From a checkpoint of a small mixture-of-experts model trained on Wikipedia.
Size: 14 layers, width 256, vocabulary 8192, 44.9M parameters.
Experts: 80 experts in each of 14 layers, 4 picks a token.
Training: a variant of Adam for the experts, 469M tokens.
Below are experts of layer 9 (counted from 0) of a mixture-of-experts language model. Rows are named router (the router's row for the expert), up (a neuron's input weights, with its number) and show model dimensions 0-255. Each number is 128 + 24 x the weight over its row's rms, rounded and kept within 0 to 255. Numbers have three digits each.
Before each expert's rows: a language model's description of what the expert responds to. This comes from a sample of Wikipedia text that the model never trained on.

# expert 61
It responds to: Political roles and prepositions. Function words like as, of, by, against in political and election text before titles like Chief Minister or Senate, plus CJK byte pieces.
router:115154135108121135167123063155125137106125098117114127166121129130113082103080123081146154125127130122146149152117106153094152166119114076159141155148081159120133073161147151101125103149115153134118132120126124077104109142115117136116142153137111121134154109172152144100154140124117125149139147122072138114125135131084142130111193129144135149131103129113157090104101136129142173143139163133100104098116148145129134143081120132119159144167155125191103125128122097118139072151094156138137129134092123113149103171155094109111124156122139134125167144157123117093101171147111120130115136104129150109170141123108138147092139161128076127128146103155177155140111155134159113100126077135133118095126101154150117201099111104123086143128128151136149091106158119099116123119143126
up0:158143131100116136147106095119094126094144103137125128161123093133134065110056146110119134114123114131154117147118171130100153146112144105142123155205106102156093112152136136102123107146111113123119123151150121160117128106101078146088114132097119179144145134143123111141118114130151122142130173122090155105139135072122109122170142171156155174088090142108148104141162130133106161124102119105128084147138155152108166134109140111177121169164102109199113108160150117147132085087132138151151112138098118141132158123142100128107139142087126087162137131102131137114075120121104129126116126125161118129171118073127121146086130149117088137154155115143145130094118140156114131106142106154175154078143118113114097168144114155142127143128135108114106104123140148103121120125111134
up1:175136154143139170128108119161111125104127128131136130138134108136102142160101161100143153098166095145129105151110130126100173152116083079149160154152125155111102098168124138110104093149088138111128143135131165127123098161131076114102137186128135101127142153170148137082151116128132088137128115108113127141129160101140092121196145119112122143169116165163138106113122153143085120149134125164106136127090147141077144162143128111150121111159134109165075126098142099119121096159110149141123136151087146130106098142135137134114089159153145133132127152114165160098107144092140141130147138130138120123167156129091094152121142144133172160136153133103169107056115066106105150095122102113141119123090108111108137144114113147145146126100174174115129124093129147127119152126125139
up2:104157128116146150135126110136126127086095122090144158121130124134126064110107152104136097125141108116162128167097141113124148131086140090136126137149112155150132136147123097131112143110084135153129121121147128107121128073110068149138111155094140130169164108155108137127113127137191174162155177125114138141135130114147132117135191131108146157162074136181099110134139142155121173156123145128109148131113152159104121120157148172116117122134121136111046109115131132110109112144135163081108132138138162120156129152149110096144123163107112099098157112098085104119114146096121125136108107132138123124109137108161198134070140108117077128149117124134166130181117124109157119101162140124137151163129122141127114132144122099128084145138111160151113103107130142117187111115156108
up3:165129172142100112166138132156126145125144141162147104126110128095101114096137147117117159143116089145107117131136158079109156161149137139134095116133135117107111141114130126116132072117139128114125110128116119110135137164128088157143181126106067174129106103120151115116145162148187147138126110099136133150119097142136162103135144134122108146112117081126114127118149114111109145076139117157135116089123124141152129132068100107095115104170132115145147115099092170113156159172141101136120106086112148139136119111179109134130120094104105143111129153106142117113101165135130107136177074129152134151121136148108222098135150142167109123187186139155111138109174125149107105113151169093115155104116120167107152157141116120084108121129145107114141138116104118121102146152130129
up4:100135143116135108164124130156168123104108074139176110174114119113135059127130153099209132154122151110119134125177132143141157148150156112147096180157126124114072135138204117159141132124099149140110157127109151153130136081112078126136099098136123118119134123126133095161126114129128121151140150135101153148113126111109134130145148118122109114128112113129139125110141151141134162160152143091128126100100181201135095100134137149112121120160129102158096152160101139110125116107093132117142140118070111129123134147105177086153132153139119155140139127121139123145127150108091118079149171122121120102149114149128101090132153109097117126133163120179139173094123127134127117121104082120128101120104101086114173153126115122122128141081117158133138109067125144123132131141142145
up5:129131106108108092144192141146123133115114132151149139133130189104078110096092104137113129149130091132093158129102119132113153156171173118128126107113155137141119142115130129127094109147110123154201116133196168104112096115125115094105112103138127140153155115146133107111140159146165138134139155138093154118135075132134146160115125128155121127085098109138181072135101170126100125171128145139123096102110107144065094162103101155139159137125111125146134145127133093132159104131093158140145138124144122121133148171156125123122161132115119125129138171120127108093138119116140109138153114111156180135145111147147132093118127094119086108101122157093111106113095114135082136106100092114146082086139103106091131156158117131127161144118107104126122154134129084108147113148138070
up6:104123085097102124150117112171128108141157138121116106083141181158093103119106180073191121121148137155101125189106157133148138112115093142073138150126099117091152096129117164108167155118128153135149104114107098143126124134130138154105125138128167124118118157108089117134171109144147131162088145143127123136130139110104152150142157126136131147153137128138119144107090128117135144137122089141082172143110128143146137106084184167162128156098140150161102145128128167138146115129150150141128083148122143074110118108141129114114142102131167149121132114103139095148098163100121189130142148114131145121143128083139122096179125121155141147124144150094160110118125118158129130087120114150099081069113106098125121135143154091133136148144127112136129094157157166157108158152139155
up7:109189183133094129111128096117137122156089118133113150128130146153124102087159121100146128133110149125145083148100114171109166126091154139174168094129136135113091171154100134109118129096110123138108084174134132141134112110133127133140107134121108115134158070161131160107115125096151105155142132126077112143131142139097092106104150103134115156120138117120129149136134139156133150167092149144124120078105155149137176152128110137140136097164130137111138149163129162089115125174116109098139070124170133115152114174146102081144130122139145180090145143124121114146152124091141141129139117150144110141170120160112114113069132119096105120132132151123103173137118123130115109083140170100187121143139077129112145160099161138117102094114149106150133118111169131140130167136102118
up8:110113188108120120137139106159120169133153133158145146146120115167126134112133136138149189140167138129150142105110147087149168150094145087148180129154093162093125116125166137114143095123087130151146127161137147125116160108133153122107104096121106124137135154106135144148131172123123157090101141108146101143130122120166141108117139078139100121102131158129137079085116140159102142093161125131113137119147118144096127112139148167159148141131148111154135107158103088135104142122131090135133135142125137142130139182092118092113150136145136138107142188149146137123103184180110144134073138090104139137137117086113104111101086140101113115176133099131116182137069108145128136102122092142117131117143127162136116134093152106123141080129135096141113166148111158123096135194108132
up9:106174161130102118144097138142172122147068066151133127158129149146128127139119127170124160140140082125140119177133064104135167118129122119102157152167160174178114136131132138132134102155150132145187138147129174109112091085149137110158123145129119109131109089129122096114135080097136130154137114130086156164128111112108141110142155136143109114143118147123152132090107122093143144133130101157136129148136138130149116154108131111120134108150169121181100130158103111135157118184091137117088146151142102095123101168130108107154106103117087144151114120094107134119142144149118109127113121134141139116153119097143122135149132092117130178126154138130125087102157098170095135093107151164161133099139159154146078169151160123135121131118113128168155149134144105167165118120116076
up10:093122135168102151102120118141094074142131135184099115122151143097115086164122120095123145129115122111151137106173117105104132149111138091185110160146112170143107101142142155166148095139099098124159128111110134146129083132104104103149151107147084172124153146154135129102124146168117118125131161144153118124113147109145136128151147108152105143149129150151154097089148155136149119140105171128152132146145154155128143109093108168142138161148125154125113126100097126153145122132119109133134138116090098124101124149144082121113157170114159110117150117166152122170132167115124134109126156062146117136168117090131092153139129158098099126129111122143158169170117123131162084137137108142120161117117121072123186177093126118154132143135124115084158090132168138127069108120151110
up11:157160105133159135151137121111105077086142163108138118091139134107136093161140112101064094155107142141103125134108134120127123116129106081122165149129093133143114155136126133127133119135117104159161128115143145130134124084133173147129144158161134186118145088146138142094142138099131099147119142132113151126136149116166136168125135094145158095152142159126090180150130121148088113126162162124140138097107149150164115119082122145114115155122130163147104158105148155162144111149130165148122158141086143116096163168138063116103104153068110114149135141117159163118144111149142129156114166108115112112133170169140112110135150157144155159119157133114104113090153116140098076126144079118151115122120132120138133119151124113117132100197122128125109135124111111192099112124080116
up12:113160133115113126178115115129098121108136119084116151153124130131129125173103165137110156126107112158092110172160099161132172100138090097140099151148141162112123137118142130107102108147145166136116153119147096117124113106134107093133122134139102121096167108097153146143133128141153127172116115107100129152143134135100145138157141064121133165116129124118111119091105147182098176107186103148129078148125166127127121167100130080125126111123118159108129114114125153136097107156129113117111082097114134138159157137181133114139129099159139110147143169111076110067092145120140180113150141089162144130137120148125135110131141137128109082169146128180159134125133111144130100115140142076136119094110092147133139147133104075118055093151120138119136110100111127148147127118152131
up13:138150105086129111121087156127187138116107141135126115134169141116138080126098127115173143076079139130109144169143122139110125119153153173136113155125132126141108107139100160148119098126111151122154178133122149139125117142107128123102163104149131152111146111130125173110155095129150127175137152108080154095131135122127094155132153110143105122191099129121114091163157127157096130096143135095111108150143157149138169122152180153099113118187176139124129151139146175112147072113136147089136121118123114135122124144095114154122134153139147146147128118136090137103159155100107151128121097115116113143126114113139132143090115154117085109123094147098145176111105168161181110120169147095131131115130128107132130185100133137137109144150129142123160114079161149131113153056129125
up14:099175118152106149091125140156164120126087129108131161173133113119119143105109122106135132122144114080150153155125092107145136081107130183108127162166099125137162118146143144131132151111157183167145149069137091128101140140127149169150145109107131109123162078123095105140156138105163154117129113122138118132137147136117162157162121124094153138142137116167123096098112191155122111150104136115120141132108166147135124097125087146128116079155121095137140144154130111095093136173162173169105128127153131118122155135166152151138094108123068152112170145097155111157146118120108138097129108127152122135109111096127130139128083098106109167125145075123106087104122118141155116093154132142102134114126144123145113119165122128144134097129180135104149123070137123125107153140161086
up15:136157142111144127083182123098152102087118164156141171113129117109110096111122125131115119144127076129149137124151125134128161117146136137081137111148154132148141158117133159126115143141145172129129118113154203102133163114117115128127153132139099116167110117107161166132123132097129148127193099168097157106108148133096137121128161132125145127155132104183131165179119127155120125143129106130122152123129102104164122126149093103161114081147128147149179105166135089146155154107138148099124166115126130100140098180128122075149154096115092148117149127131136142163126100105120129098107120098162090130123124113133143076136141136093079149143141133097130084163090157141085133137111149135126121151084120153159140144118103147126122145102155103166098168143148138103092122155158162
up16:131106138139118124156131120128156096143106150109149102144120144165114093142111144146145186104114130113143173149151117138153135128111118134173081138128096181150163087158081163127118084122117106105120138163122124072120080140125101149107150188118098113132160098140165118118110170110168143139138117168088140069129111173104137118119165109113130132090139168081121138083138107117166125153125169135112110107134130145158148106118145114154137137129126127099108123142146129142130097142149114117159108128070143159185144158155127120116117110128160136083176138142173077143134157156102128148106132149123140147123133173124102122106117115128106121130109096188158143154105168119125096157101088131134146121119128146145124130128129092146122155091165105110107124137115148134152139137095133
up17:145122080117145082137139124092147156128159153101177127153148140132094063135158096109141153113137126118202105112116110153117120102096115128140162141117146130120100078121102169085098090138167144164106122128139144174113142107109121147098160184140120134137121153124119130056130131148127141074107148116134127138149101138094142108163081148131173127112115139110140122145111119122149104123139155157131119124131133151096094117111135094136151124153141136163124112125105158094108110151109136155109136158133145089133110183129162126129119151139121121140097133158150164086105151078156109145173129128120170148138141136154124136139156153080106155159163085089107139105098134145113126140141139095159117150114096126166110134092113094133109160118114132111127137083141167122089139124128128
up18:139136136117125158145142138119100110129106152147079123146170123180146141146156135111136133140124106138165136108124108078087135148132096132145105123147126073134121081092151151137160123143135156136128094107123117154160152158110110138129131108141108171147143148129120142123134131123099086115121168124145134149100042169120126112145157069111143126107114121145166087132135121058135104122155109130107112124147130111143113134128119135156155146134099103165099158142111117120106075125174121140109103108119137080150125084108108120120159079115135123115139089118104089115101116126183146146140170103154113115150165134130169159104117144108105092119077107101118144134134154163124095084133094115176095079113130106135160132130130142110134173152141167134135125119102153094101123122134159
up19:140129149136165146155136104153106134094129133134122089125123130109126101103126121107112131095144147106146138133099103120100091163114163150160159140187120161138107108093103118105127134134113148149150104126109121125117062139116143130154163106135116121125115137136131155138149109092150137168144178091050070146097157089121119094137113124128125115145109129101123088102096119115161141127135152127130105157122116128172117094127136072144158148111157143152107144153103115161104100098122135128109070112181116165109100098140090064111134132096161142160089166148141089105132149099157107142134131111121129119123101112159133119145151152117091097144106099128150142175094186146113121099146116149122126121124166079088086130110134100115129101121109110123135155117127127138106103123119095
up20:158175128176109156133148115119115131155114137129158126129178151115135061121101116110135157087161137159134111127150151139119171140095154105168148111142096140164102071173117149131125130164116106137113099133116137108115091138148115118143144169152064173138140128140165084121141120097133112131134141105090111053123130092120139121155146136131130140138132135128129063130147128174095148125163130153145115130118129129131129143107119101137091158137138112155059130129157142137147099136110123144137094111120108072148106165158133116091115146135165121167179124142127130099078133144102108113106102087107102136174159099154112130120153151127088149111159096136132168136125146118150095128159102133128171128126134121103115142083121099153099142126126112092119117109132146137130158139114148
up21:129170121123145122104150158106167097102096101157120167107117139157154135099171126154129114128100143118094096124097144148120132090168113154110148123158130130138129132137147156164125099154124164133099155110172158125117108163136129183110173121152090121094129175121113140143122123113161143184101142122179163115128123125137130096104120123120129128093099128123129120146089159166093121128121164130145148169137173124154146108124132163117126111161167167152152111150108087107136121115124138129113073101128085119172134139099110129165120132158143096078103200110128163119147105107126114086174190113185161141134142117110138138118130121110090100131133115132087120087129155127108150110144127137136109143137112095147146125118128137134098159152134136108142107154135127135139131144196135
up22:109149150108178105110129107143161148115126108101148157140114107073158087141143133090113134123153105130121097105135116151124161143096076170130104114162144142120117114097101137106122153164091145137161161129140150097109114109131087138152126115131147121109136116113147125104128133131070144117121144102116128119123109119144157124103170138164119139106100136126144093129142145104107130175138147130152166208068150152125147121120140100108144162139154136144131115122148144134162108129107106103113150142172160167105183161155096119111127113160147139141109124118125086109109110116143125133125130132111126148150134091099130140153144121124170141092119150158103115124090121101118103169157113137139124107114135089159145125128098126153095100132104177173165039089133156145083096136160123
up23:151129127135096128142142127081117140069149146130137128191152115126077071107104143118146131140114127140144130162151135127123158145123151122144128111172106165120127135098127144119094125104136163138117095172177161072093077110146122100160125133144072112162144104149122163084140135144148107134175129128112088111087146091114162132144168105149145071136102104115137100114103128155141143097127126114159164137158078156121134122121147133083135129132141160157123086136141104102100129174115185129134154156106102135124106165119097148147152110128083099170174135138109161123123144116110105130104098116076147132142113090161136136110144132075118118113123114120143108126116115133145132149175144116110100098120128150075132155115125161128100121117142139127124093144153144133114137115114138
up24:110123165186150095183151132145117142152163116180113174121155137105128096139111123107110138129133143145143098133094148134095153168144149140133127130150116133088098111130172122093131135124130100177131149134109168156104135123146112157121147176115150122122111126136134127108130124160123142172093138101127120127121153117134117092100168112118134109088096134109145135121121142125105141105147117165106115114093129171146116158144134136084141139156151162137127112101114128137133061096101144113151157105128136137111139103149132105145124109153126129169160096161154122072110165129083154113146171116171140115130157099097146142113130150167089135153160132149160107161092142153180119114146106172140116156151168132092118113095093168125103121105077132158124078094138092146131164125137114
up25:126173150159090115134155155145164132149138172114124130136145113128160103148150135140124099097115156108137135089182099136111116153117117146171156123129119094107083094145111150085134087144124108140114115111133112116116125097138157124095128137156096080104162111186094115148138130064093096172146119141106132080114139102144079103127150100120119112089151136133165137135104097119147132140096149150127109162138159113083132153140151137129108149140173121118127128097140130147129161161116154141148108119174132118180111162136114138080108133108151116088154130155145120130159129108112138109138190059124123153126157121115121107122146141101095096114146135105126151140145131142136113142133074075130126147108107122162134154110122109158119086099142117103080103103102120164141145139148152